From a checkpoint of a small mixture-of-experts model trained on Wikipedia: 1144M tokens.
Below are experts of layer 6 (counted from 0) of a mixture-of-experts language model. Rows are named up (a neuron's input weights, with its number) and show model dimensions 480-639. Each number is 128 + 32 x the weight over its row's rms, rounded and kept within 0 to 255. Numbers have three digits each.
Before each expert's rows: "gets" lists some tokens that make up at least twice as much of what it gets as of all text; "mostly gets" lists some tokens that are sent to it at least half of the time. This comes from a sample of Wikipedia text that the model never trained on. Tokens count by the router's weight.

# expert 55
gets: "\n", "\n\n", "  ", "ing", "\n ", " May"
mostly gets: "\n", "\n\n", " g", "\n     ", " ju", "Ju"
up0:145116150136071086141160101121085120119047114124120143145105104128121139084064101134085159173143166127140120167201143167199184154145136138138097121113231111188131138139168189158139057142135115126072126130127097128070145145172118151123154073158160079069102132106175102149141128114153155086128120156086131168155122104126086103163176118170135078165144196115114114183152140116078120118094154157141130099192173132125102167104097143114118143171169141106128141163157102140112150084125103
up1:118121157117180129135121155114129154117174104137186088072174148162134148122076103159115154135115114067118089154181207155137126090121150135105060158109167135117167176159091160125157098096152152113112128146100159094056122195112131126138113103078154109116080097106152109148139125086204148134071094102157130156105139113166141201067137100113120133135083156093090104154089132113111052136124099086145063154162101175098210091148142095087180129071148112166091143121085139116166124087126156
up2:175107141203064136125133158089140153088078087168143121165136137076081120155115122138163141092136128102088145149146126158083133116146121064080151150105121134092176142144135126100115173111086065179120188120143120110124124215137121165161104112130115105102089172065154095157040102118153156174103118160137151134150102146137113117109145114083130079149049133132073073108139154125125090188069141066083146183132102116111108171094157126090143158153133158121167107158192125158111137150169107

# expert 47
gets: ")", "s", "\"", "  ", " =", "2"
mostly gets: " co", " Co", " football", "Co", " music", " Racing"
up0:061127101133148134225138148165169095164078177081113165173105145103090133134110139167147120085141144150125137109122143094112180104108131123072132128167148121116150158146201143092105171090149084129147106150148086126124120112128162139166089123181126182097119111102106163124101190135129176120095135122122148164147113136147121154128144094085164120180101152161107073173091120152151098068128096152158189144166151192119185099116124128131146134164155152128118055158149152127054126149177086
up1:140144165122140077195102168163086117135135172064091175156214144130134133155169143103177125080138093118152155113164114089149120143151159118113128151109157125156102098124183104173087058149109097120116141145161104091130114107126070131185157076131171046171102138148131104070091159133168109103123084127094119106128118141159175117172121148134120061141145127179039240124161120179113118109090138149148108125121104096107142120104098110100114136136142107117146132122154090118140136154176167
up2:141148162146135128184154122121127111126109085121137155164125100142120124120127103162152155085078102140112082186122124090097127155114176136113117125058142144101072087068123173108141148109136107119088096175159166113079093117136154107144136113122144095136089164119154118077150176127106137123099130105073098157108093102129127156116136171103173088143119165134128155115124079122193110157149124093096151089090156159070083104171134094124142129121107087122094099188190142108060131092120145

# expert 12
gets: "-", " the", "\n", " his", "P", " a"
mostly gets: " financial", " legal", " p", " research", " Management", " tax"
up0:211139126121109126170152151161141176077113152179170112138175091196134166146119162137146120127103135170157104140144124167104131132166113068151066076124098104083162121151137141142093110076116109148183089117075088108082155188141103139075127106152119126116145171133163141134058167171187132132085131063114118210133137078100167117148142119113181083150057108163088125132137187114185093093136137103103154161130132099141110176164135129205142184130174147124142124164182185090144166122091156
up1:124129128163129101108123105137130146128092104139161160168169076114111100140095148130096110150163098122180102167117109122122075087152139144098149144095174094138142097181168143115082167116149156157158109132180143114152131096097222140183172127071112119172132107141150128126122083131147131111144184112132131077181080178120144112084140181073102102116133107134148134121104100126117096080161114166163100070092155094124095099167109117148176126112136157096161119149130081079108124117174180
up2:129084114093084160156137156091131180123116185092118149115111166138140120085105099073150091112110110100110137123149156160103111132176113101162083201133123140109149142066187113165147152170099077132152150149152177039144163097126131089102122087133150129108144139129165158166097157105182118101118149076111133145128099063106142063089122140154084041127061112118136089132152145148114095165151176154110144129173171193110116142107067164111145138109138144100133109090133126114146105169078192

# expert 69
gets: "\n", "|", "-", "  ", " Al", " John"
mostly gets: " Al", " Sam", "Al", " ex", " John", " Jack"
up0:158125165139115168089139102097203141085142129137098139097128135051108181157182055123113096142147111114091173138140135135140110149089134100142109222126127200151136088161153129125097096095130142123105121198220099113104080115162133124095153097080118158132099081159119123116129155174188151100117147100135128161044142103080131120099095150141042098134132146183162116120118195115067110110155102112037160110140112123102128111136103106149100093112139136142123145171073075126089137140144091
up1:166100160198164129190186162159053146090128169100162119098100113078165154157144079100124100144108099136095123236137154135093162166182187120104105146166176139137074173106190138150162098143142123144129152076120191126078122110139094153156143053140089148158048068069126200119081155114125134106121087134150120137113114148149101064147101134076107115145066056147162139130083157131134136142122093110102122155071136190141108189113149116141122132052138105138141081140106120154065134108142164
up2:136147107107139184154130167146071135125087146110149136102118082122128122128133061133150110116069118118137160155080157115085135106128137136160162173126136124131145119149157129088096120160152091149158091130105114165076098148123139101133143080085082084170088186119100167100131139142083094126114151138128083109106123125104085108161095126164104101159075165125108171165120162124180155130117183184223089145113180134195162149107125153173149125113140059157132156090147159135134171085132106

# expert 0
gets: "\n", "=", "\n\n", " at", " in", "  "
mostly gets: " JPL", "American", " chronology", " Township", " Entertainment"
up0:105158137134127109094172090140128087160088104153137185120083127190169140131145142110123114119142123121075131152131144133110164105165039148160147133132146109107126145137153120077132105115149143119152153167158172109133132202088128194133066170129128164116117074063150140066146118174131165149094127066148126175119108123153110117127102117090094083070130131192088129107097080171101139083144108138227155107127162152215105094078165148101121156145156157171115105138184205126087132098094185
up1:120172078104095147155074142130089139149134104109167151143134117110121166157120082148123143130107133123137152116105181173105162112110147125174115124163152124118173183121132116118180106102108174114205168116145109101100127137094118099101084126147130141083152133155132152179067067189168161069111178110065164184161170093165147109151163130118199072105115120116108062134068116139139102103172119138159106142113123096169130087102069148144112110128121072195165126157157094134162148142190126
up2:096093063119138102181101159121173104110105125161152171084154132144149130125113141159145105180084116097163108099093182202092134183135126158180120099123179184149138188083198118111125126156159130097128134128149120124141119193095137152159104153118083211132156125130119147152121151134180143125118163195151101158103091132138125074127117096113105102126090085157057143147118189132098109162151155092154096168134143137156142140123137097094077134069092090084115124153101135168115161107149152

# expert 79
gets: " was", " to", " he", " He", " as", " who"
mostly gets: " he", " Jones", " Smith", " Johnson", " Williams", " Brown"
up0:110165090100115147171150071068162157122138157138115105156144140172073140129146138122042141122158107130121109205093171073129195063124133139149122170147154088150153158122096121120179115114143090088128146123160106165088172112106081126137071140186135082105116103108153114120146147190110150126173103104071064148041072097126141158134088134064068130135137170181099169161106162128143114123113107114133134131148139177134174157138108166152125176108097113116111180112146109115121149109142064
up1:219140085120109133150114186102148129139136182147162121121134115137159151094144129090162121159175166133130137134117158145134095102156132143120087157152131132167150134169156158147191135138123165156122197173141128112073133123097132085138143159145152103094111148135143110123144128161114109171137139116159141033100117138160178155156048140108113119039098120122105132087103155175129093153159109151162134140174092122094104153090146093134168133180155087097075122121087164087131112180116186
up2:150094162141076152146144158132173119126159148156116068116137147113126051089171057124137153089131075143124161167115186123173122095188222169130118145154144138113118099150146153112134151127176150134152102158153080120131193134123124119103124119216150100088087107098161140151134139170122108179132073143138127120105064143151162214173071143178134089103152108122116136094099125163169076114056135065122113145113120149140143135177131034102112099118144125100067101130108150140080123134127111

# expert 1
gets: " to", " was", " as", " is", " be", " were"
mostly gets: " To", " became", " would", " being", " been", "To"
up0:169124100106163126122185113171150141137193144120119086107085114149080142124095176061150135164048082103096150177062138097159116122206147058069155149093086108098160131139201083081185144102151123155053118132131057166172129141087182116134163111177125142178110095086122158145165112161152140118147113161126135186108136119110183167106124123126172100129096070063082142120129106174150130116098140145095130128116126142089169090075114058108099181138115148137134131095158065156091098142163202
up1:162161167138123127106169168198103154120140100129142118043178132110164075130143195150178062123079150084098111102119152231159124162168125096195140076143150100152154071105233115087203103135149109120152128100119141128112131137097068125088136123082118185181095096085147161157084117150073129198158160152140172093131189068136154137149141149107146099121117084107184143147108172187070086120090164108145123080177171149093170101135109160132163170176139121125148125137154114117133120090094146
up2:099169071188133107203183154172149128109140131148119106176144111152090124124110109152106113087143101125134120142148099139163204091183125131092131130144147165142120156144153136136170133125096209107184131133112134174093125136132177114150173127082154116115190119089181165164166105125110182002163132134165146136103107084105104060112181086106069113129100056088119102127155082132144157092139151120154142164088119139103131120115141102158175115115084117145172108176146137101078066169150154

# expert 68
gets: " was", "-", " a", " is", " were", "|"
mostly gets: " been", " being", " often", " was", " never", " originally"
up0:153114136085112134083165082067096145137117128145144096079166159159156108141128123077111084116183134113107126176139096145103116139095077103091098104136132174160102082133150186152114113160151052102146125191151109079139139115032113119158146098092084073105186095150135113148097146121069124137141176171168094075158093119147158114141131168146109123130120095132109139028149109164145078122128176132087062111148106116136133101173157096136119130130162180156114139146147046121186134091089173
up1:096186166119124107215136118141090104114057133146141140074135113058143154167148200139115108059168093142122120130108098124119109137159123076107102105124126143143099117139150121155202144145101163199131078122111123147092127134143046147188123135120117108168126093113155162165086094111146122150120151127145144114128144096139144123140061095173107133115112174125100176143101169111148143189134127130176133113131137119160146108173125134116143131102142135138144122137165161139091163105122162
up2:104109154178080140109084126145157087121068160050108114111165149109152179117123158160178074094136178099124143138151140149138124103117094157157120118199109113158120125112146127175134085082078132073118144178117106139152130097130085110114119150138098107103165131081167123169175109181178120160116119131166116122112164112157182167171091103164139066133139177145075176111152180145177104131111121112116106130106106135134165147155072132124091147141069120150128109049058129122133110104123136

# expert 43
gets: ".", "a", " John", " George", "ing", " William"
mostly gets: " Robert", " William", " John", " Harry", " Michael", " James"
up0:127123156119033147089148129144085170125105181133097105123231170204098181106127121138078192091082139125148135069094101199133190105136081053131157144094142120145165146085160108164177164098125119135096124118118118102109076117113158082129118142134073186112105140144178159124136063082089196076132112075172181101101179156108131081101126122079158106181091166102190189153141155112179135187108099079145117073129092093110164139084129137099099161114104110108085107174118111139079152131186127
up1:154117174179191181140155085139158133077136139130085128130168182167139108129137129154131129109104159122133123134146204184133127110143110181182114126142119158100203149096177175114117165116073153154164089141172120117115126179141121110144153098119140107160143129174089093145068112148129145104107116104127125139063101108177132095163189164094108130122157114126153125177088125136174178241159131151123123079148187144106121133142162105127087202129092123111186121139111107152129158161121141
up2:121125076103160118133083137061136145103155157131125113155086122114110161126138125117098118144102122118182162120112121123119165099073111107119082124106181229172087167112129157098141100125214117173086107104195132093132110133094138155121081218123148072138133151081147095167098135150135158110083126134114115156137105146150121073055189121141108100127150140085156099138102191140108101161192150160133165117205089156138148153073101158113116190131176175110086070068123135163151122173121104

# expert 70
gets: ")", "s", "\"", "–", " 6", " film"
mostly gets: " album", " guitar", " JPL", " vocals", " songs", "finals"
up0:141100057100126161175077146103131119123095190122125202156153124160061148173128159094143174129172151199170095136132168162127049160131141179177076122129153159104124107133129130140060122125125106164078139120103102141069144148146083173111134108117092122175088079156072156122175161097114146107124077113135144101162144122078109034147114129102151080097180152129142111115156085137126137187147153161167142074126094170155133128108132103122118182139131177154144087135078171113134184122154181
up1:130160090157071175125124116105083162167085128126140130143117106130178093134078133088135185115150114137187123141140166185151129150123150191166145116093089086136127105134134122091104089077143140113107069042152155202113134094163086130172136149144088125189119098185106104116130184104152125166085145165123115090160215148111112130190135085092098094157151133162085167128152105206114116149114120117202095184126137108059106150142130122126129146156132124149105129145151115187159134162130107
up2:171157110114092150099105104155132130131118067129157161074119148160091108112040136101143152091144125084135145127087121124085117087066072112097159127126129135095131099087148102046102165159170139161160120139146132114134116155157091136170152159131133139103097130118141151115209105165145148083131164182079178142083139076099112083092151117128135081084154114068107097195116120111154104099150173125120141134109108146148162128159138161169149193151098171166121153153149113137159085094171133

# expert 27
gets: " |", "\n", "|", " of", ":", " on"
mostly gets: " Length", " months", " Genre", " weeks", "Population", " Township"
up0:114102120149079147194174060153164140124195111145140093172151115111117132212197122165138122132204151117099087102074128173124200140096059178141139085132121165138084164124184150100100129139124101148057124156181186132156133146072080123127138153152132139121107156049092157089114170102119160133125038122161133203133111095129142131110140182090110073145112072157125119056156136162090173157114170115139038133193105090157118147202161140182094104103098062193173110095152141133155165097114120
up1:138116114127152085108151141167103091143105059147169156069214165113091110156122153151175153102101102145124151147123130074153118110128104106098106129097147146095116146055180175069117058080135146113148147095145175089074154188112128156156140154166110087154117185134105136149098174135129137109116155070114137096159057126127123080147140146167140089132173083063176104215138073148081120057124107148115096114115121172079191090122152130131062130064166146137111145125114111089105150124167172
up2:074161146088137155145114153100123168097030136083151121140171127151081160119112104108151099106114084112121093195161163161109196134114144146147185157120117126094072156131159139126084221089102126150092129122141140121162159133129163090209087112120091134143117133130152111106111065114147101112077139150126144108097162185148102143119142171134125122167116108138138163132112072191099118172110096162136168156165102154109144160099111200131119087077115162145094100189110090072111142158082132

# expert 65
gets: "\n", " |", "|", ".", "=", " at"
mostly gets: " JPL", " Despite", " chronology", " studied", "loan"
up0:102153082142156143102134126143109069092163169159166162080138113123114102185123125091129173079071119057145102139132137166104134126110106159133084130120100141064161088203160113127070139180140153125135087177158150131056167209138131145134087144178097112085140125111189188156159131141122135101138122122135133102100121088088096117183127131089162094127090125126115126162149070151141131138172109140167146152131157103067110161154163112157117179132137095182133082094143114169113130105141120
up1:157067110059129148127155112105112093098054178097125121135128141082121104161168076177183096115114128132131168104157129156164074116122173112112162128177156106127137128163107126144152149093161126097156128222144143154117142107077148100120169083069083125115141097164166167089092166111103186113098108175141182128118110174133114112133142144080077111141082127174145176084141147119172161142157119144162116060110169151127171161170165112095155123123166173135122128109137084090096141071136172
up2:193164159083098122088134081138093147137138124127066109117093149147105118158167126128103152116187143105130168162131100116143132127134184120122194160186119096082140139136108141094179154091153198088133186106103146148096072095092191139200161128087159134152135113080175144107080115165145166131120171082155138120166119174165091171094141091138082097077132090170124122216145133145121179115122158113120187086083081151118105104191076122088101172166093129107110105085158137150101122148162114

# expert 5
gets: "=", " (", ".", "\n\n", "\n", " The"
mostly gets: " (", " After", " During", "On", " However", "During"
up0:162125175156157125128127165113109116122152122144099125136130172065129091133135124154120083139094083177126157147154133131125093151155160117109147079113075125131139094081169093122189104146119131087114141129093132145097084160153106105099098148074180183113103157106089140100105103070149117142134115123142115170125142169063139086112098181075129070104180125123141093071133183107134127103081092190108140123141165115136161124141103100126106162127086143153110141150118094182127144173144120
up1:117139164141124106123131129196141139157093143142121237126138146145010186123126150127126167105187165112121090095108144095129131135053143061067084063152131115123070148152148118122164115086132105156132103136102105141153127121145112124108140112170169097127103134114136099122094131100151184111142126100072132125080121105164158145149175127096104113088200140075202140085109187139121140090162148131103144135134168108163152132178128089157150147099052147079163213132170096163137075157117147
up2:140102128111117038137100152076134131122097101067124137104151117148097102095182145141129090135089126138163081174149115125176180098111081153063113083167148115174119097144155132144151192186134114149181168125099189209139069160070144148131102117103095107148149128127094131073123087114150132097115087121119088133184164146139125154124135130071133088194110080125089141171101135122063127135154081143074175179078147130120150131120111187167149109163126138145154149110146142098131068154102148

# expert 74
gets: "\n", "-", "|", " as", " so", " for"
mostly gets: " su", " comp", " Su", " app", " Sa", " indic"
up0:091075147070155150163139120103123098144103125117172135077066098160103129152111097132130090187129121103138146126158111081144156149089137095100112131160121098112093120134128138117112074145131132134150133183125152131157112149100166120105161130111121135125109079126148116148099123109251168123112100127137086153108170121120086167132128107127128030094133135144076095162104134158145076088152148166132156121129146179112155140155139142168170080165174090124106106093108141061063137077187115
up1:164102099131143149116171162111138130152122114154128135127106186129134156168177182107143102122149121117162174133086125112225136145167092177078206138095175067115118151104152146158119146136157103169067152101087190101113132121102141168144127158117085169132161156098146110106143079132135097128132075101171054167098162147114142084130180149097166051116134108165095082165125138102131187218091175133182128164136132121164086169151151062136155166068089179102149167162089076102120161131104066
up2:152073085079096147155108144131099138116165130116160143140123136101147139150155155170154152116128103105171159156087159084099151115091165120113140133108168149101131141139151118163102159135102099154170139065134131166129087209109127044084121164144126099157095101163085125154105169208159104166111172079198153130152082162125098116088124155117087083128097150108104185153140112085094141126095086143181181102118141140116136097099120123143123143131143115176104116148123111160101139146127135

# expert 58
gets: " |", "|", "s", ")", "  ", "e"
mostly gets: " JPL", " Fe", " Children", "Track", " wife", " reviews"
up0:114161158117121105077139114152140215125140083132131114096121159118175135122056100154152157139173147129136143140112172152066167113120123091099117087117093065133107133167137145175090134113194195158123066089180153125170172148081092145137113110145088093117120085091088146190115140156045087094156189151132185158170169150130136074105123124158129089091140106053088143082162072136133144143114154114124159103127084138132118134149110081129144078157109178107098129119150140140129111086120191
up1:125151180126107179113118181119139159152139107192112166129085105121131124090084133080092192159094203143078142129149185143122134149118086094143126123112137195159132110166142172129133151119104106224154123106094119135118116181127155158132129082208105130126094147083092099170147190132054138076135170188111116152148122111098185071131162100137092091104120110139109122122165125133201138138117114141046129123166117199098063080160150067119106167111145171109090053154081111099113044149132080
up2:163153096139107160182083152187131171131134155134089149164124093108171100197115167125140206125112077117212123185111142157085134135112060091154117147080109109136082159089092082191170119188183111106178158113151133148110094150135094205133146148132124144178133104105109115160103108128102118146109098112113131151197124163157099133108106128161128079135159184125179077125107176066112086104141139143153121099135061131115114085131143168121125161108152069120180111138117117052117101119152091

# expert 18
gets: " to", " was", " and", " it", " which", " had"
mostly gets: " would", " India", " Bh", " Pakistan", " will", " still"
up0:141129129139097143124112171122099129158137082146154073176072174129105116150147124130186136119085110114093160158076130088150187092180166108111084133109152126148082071100130070099117140144143161116139136165130176186124144174093161168128142113178121131119173140133076114137105139130107171174124118103142090159050096083166082177079146092118114102148163067080137134160140158079137059219126110151151116130136116090144149095108152117120142198098173138142123068131072151068105105194219110
up1:163156145172135175103167134157154130138146136198156149098099169165077180157155174151119114086117122119169175116137144124136128145126125144074147128096150117095185141104119169132178134104114171126129125193174083065218129137157108119166141144191120112155147101104165160101158135161112190155106158156121065121098056128167148177123167087120186069147064119157166190102123085174141135140176138116154073160099119182079165168118068137092140083166095096150070124127138144085123209131135104
up2:112119132134118087140151116151149118149099119136087167166158131168104146106128110139101152122103172066102082067121128113125114147173143138143135163072124092176121197129102161131131137108175109139113117148021180179092187167097135109167121099168140216168124116085107142126166098125084148101114111121132141143085116088115055139146169105125122098087098175153122138126148159163098116088104154112140120158107127167094172155140067118124097107085128097118074144156143097082092195119140143

# expert 31
gets: " the", "-", "\n", " The", "The", "L"
mostly gets: " the", " The", "The", " cr", " Port", " Sn"
up0:101156147078120138196095099115081164147100169161133136154148089181103149085089141127119141052139135147160137199108113176078103134152163111076050182153116128139122174153160109142113121150088120130132083106099199154053113121125150066081108103113094092156115112083158115107126107132112169133130133117155096147125094156068087106149122066126082093182147127147071212057155133148150152121154109112162124142110123122169088103111112147161165097150113090093107091120192118115115086145134164
up1:136109132058188112046125089082167099093194134166091086129119165126142073142164136119096135146110162122138128135153152136164127104152164143132081079160135181195110096122119111161142185134116136031110076073117103132060185181100116054091103110119150116152148140110156119145138121098128148096096163128134121109069176150143114198117150163156162090106142077137144129079137157184130152062087150140135172140144141159127145128136107124141074141142171151079161176104196102109143116137158134
up2:094083145131102152168136128116148111107138110126085069083133090112124140159119161081135139094124113083075103181118136107100121122137143087195147072106134129158138137091160127142164214133129092151069135115114191134138155207153107135149049139110079152129133056087153061176113110072191143106153021171133130125134086105137153103149122117123132089144076159119152112128117123152109191177161083146181137119133112126040120141132117110158153149170074143120117113187140070156145132074180085

# expert 14
gets: " to", " he", " He", " which", " who", " had"
mostly gets: " who", " they", " would", " They", " He", " could"
up0:090142145087123086160133141179156124056117167128135092111148172148073126201114129105132152189130110091089087172145155096143125099101122098156115119177167171161125134139107142101175134063117128119090157107164128129142183142134142072152146149116126116132129147081154139159168075127209132145162138100194128133105160093166133154126145111104129074121177131129120144117091093178085188159174136159113125067142142115089111144099136074126107145153137106108134119125115192135178179083083175
up1:121156105146138129072114119128156146139083124083150157126099125217088131090147134139090113062142092162132140072142183150112136099131105144121145117126146137199149133085125158099088097119117148113071084102112104126108120114087100134080105091166174105132141112130161083114140112104086146136098147147106166153138141149158113127153160109155114135124116157083163126102100129169133153162116103154127161124104100108151176129114136167116082128166132105112096158164140131125161060167178159
up2:123136087090170105095194136148162095102125168095131157088164149144086168065124136151108107233133143100114115145134157065126156159164153145144126090135138141117096107109142157133046119103135062120132127077119091144129122104162126167172158087125157129082161161120093144133165122149143143175131111131170095136116171082109164140141088163144179067198182143165126098155136115148104112113152151117158103159136108136082152094149070164150107154105137130169197164140122098158163111120181099

# expert 57
gets: " |", "  ", ";", " 0", " 1", ")"
mostly gets: " FW", " DF", " MF", " Apps", " Socorro", " GK"
up0:176121144124089086175130164123196132138168159103139127164112153081121138160120148138158123122096104161145124132187105167142136104088107184149151210134071082122128108176133139140099117139108135126202172125158157125146103123057116146169155187120146125113102143085069167133099106108085090081121105139105173113172140146134087160138075192128076047152092177185130102152084127138108173184111076113158135102174134150135204096173105166119093130104187135161098107113090147153079162147156126
up1:148117061084067099150143147105113144087175148153176110198115028108063132159132095149095146106074090116185184165175147117133167063192134145137127146136078080123140120198123148154162128114112085111124115110162113141110128115164113127119123103125152212148135122157068145128113144123084121149110111107232152139132114103147201143135109105133116113165166119105118102122151140220112082096069127159118141150132119133170171210125150139117086129145141116158158112166117156121124095157117172
up2:146184165119087093142125122090155106122106116085129071073152106112137128162131159109155150130164075149075085178114121169129119075116104137176168162124144166139167108141138162124197116079115169139121093112135143170157082114169177125096144120155091161137162088133178117164167149119139171161094172167117111165091122173062129125168095116124073091113158133160164122103132132155161098213105155126100160136158106029152114160112076147139132168074174101128193144181120082161117139116101103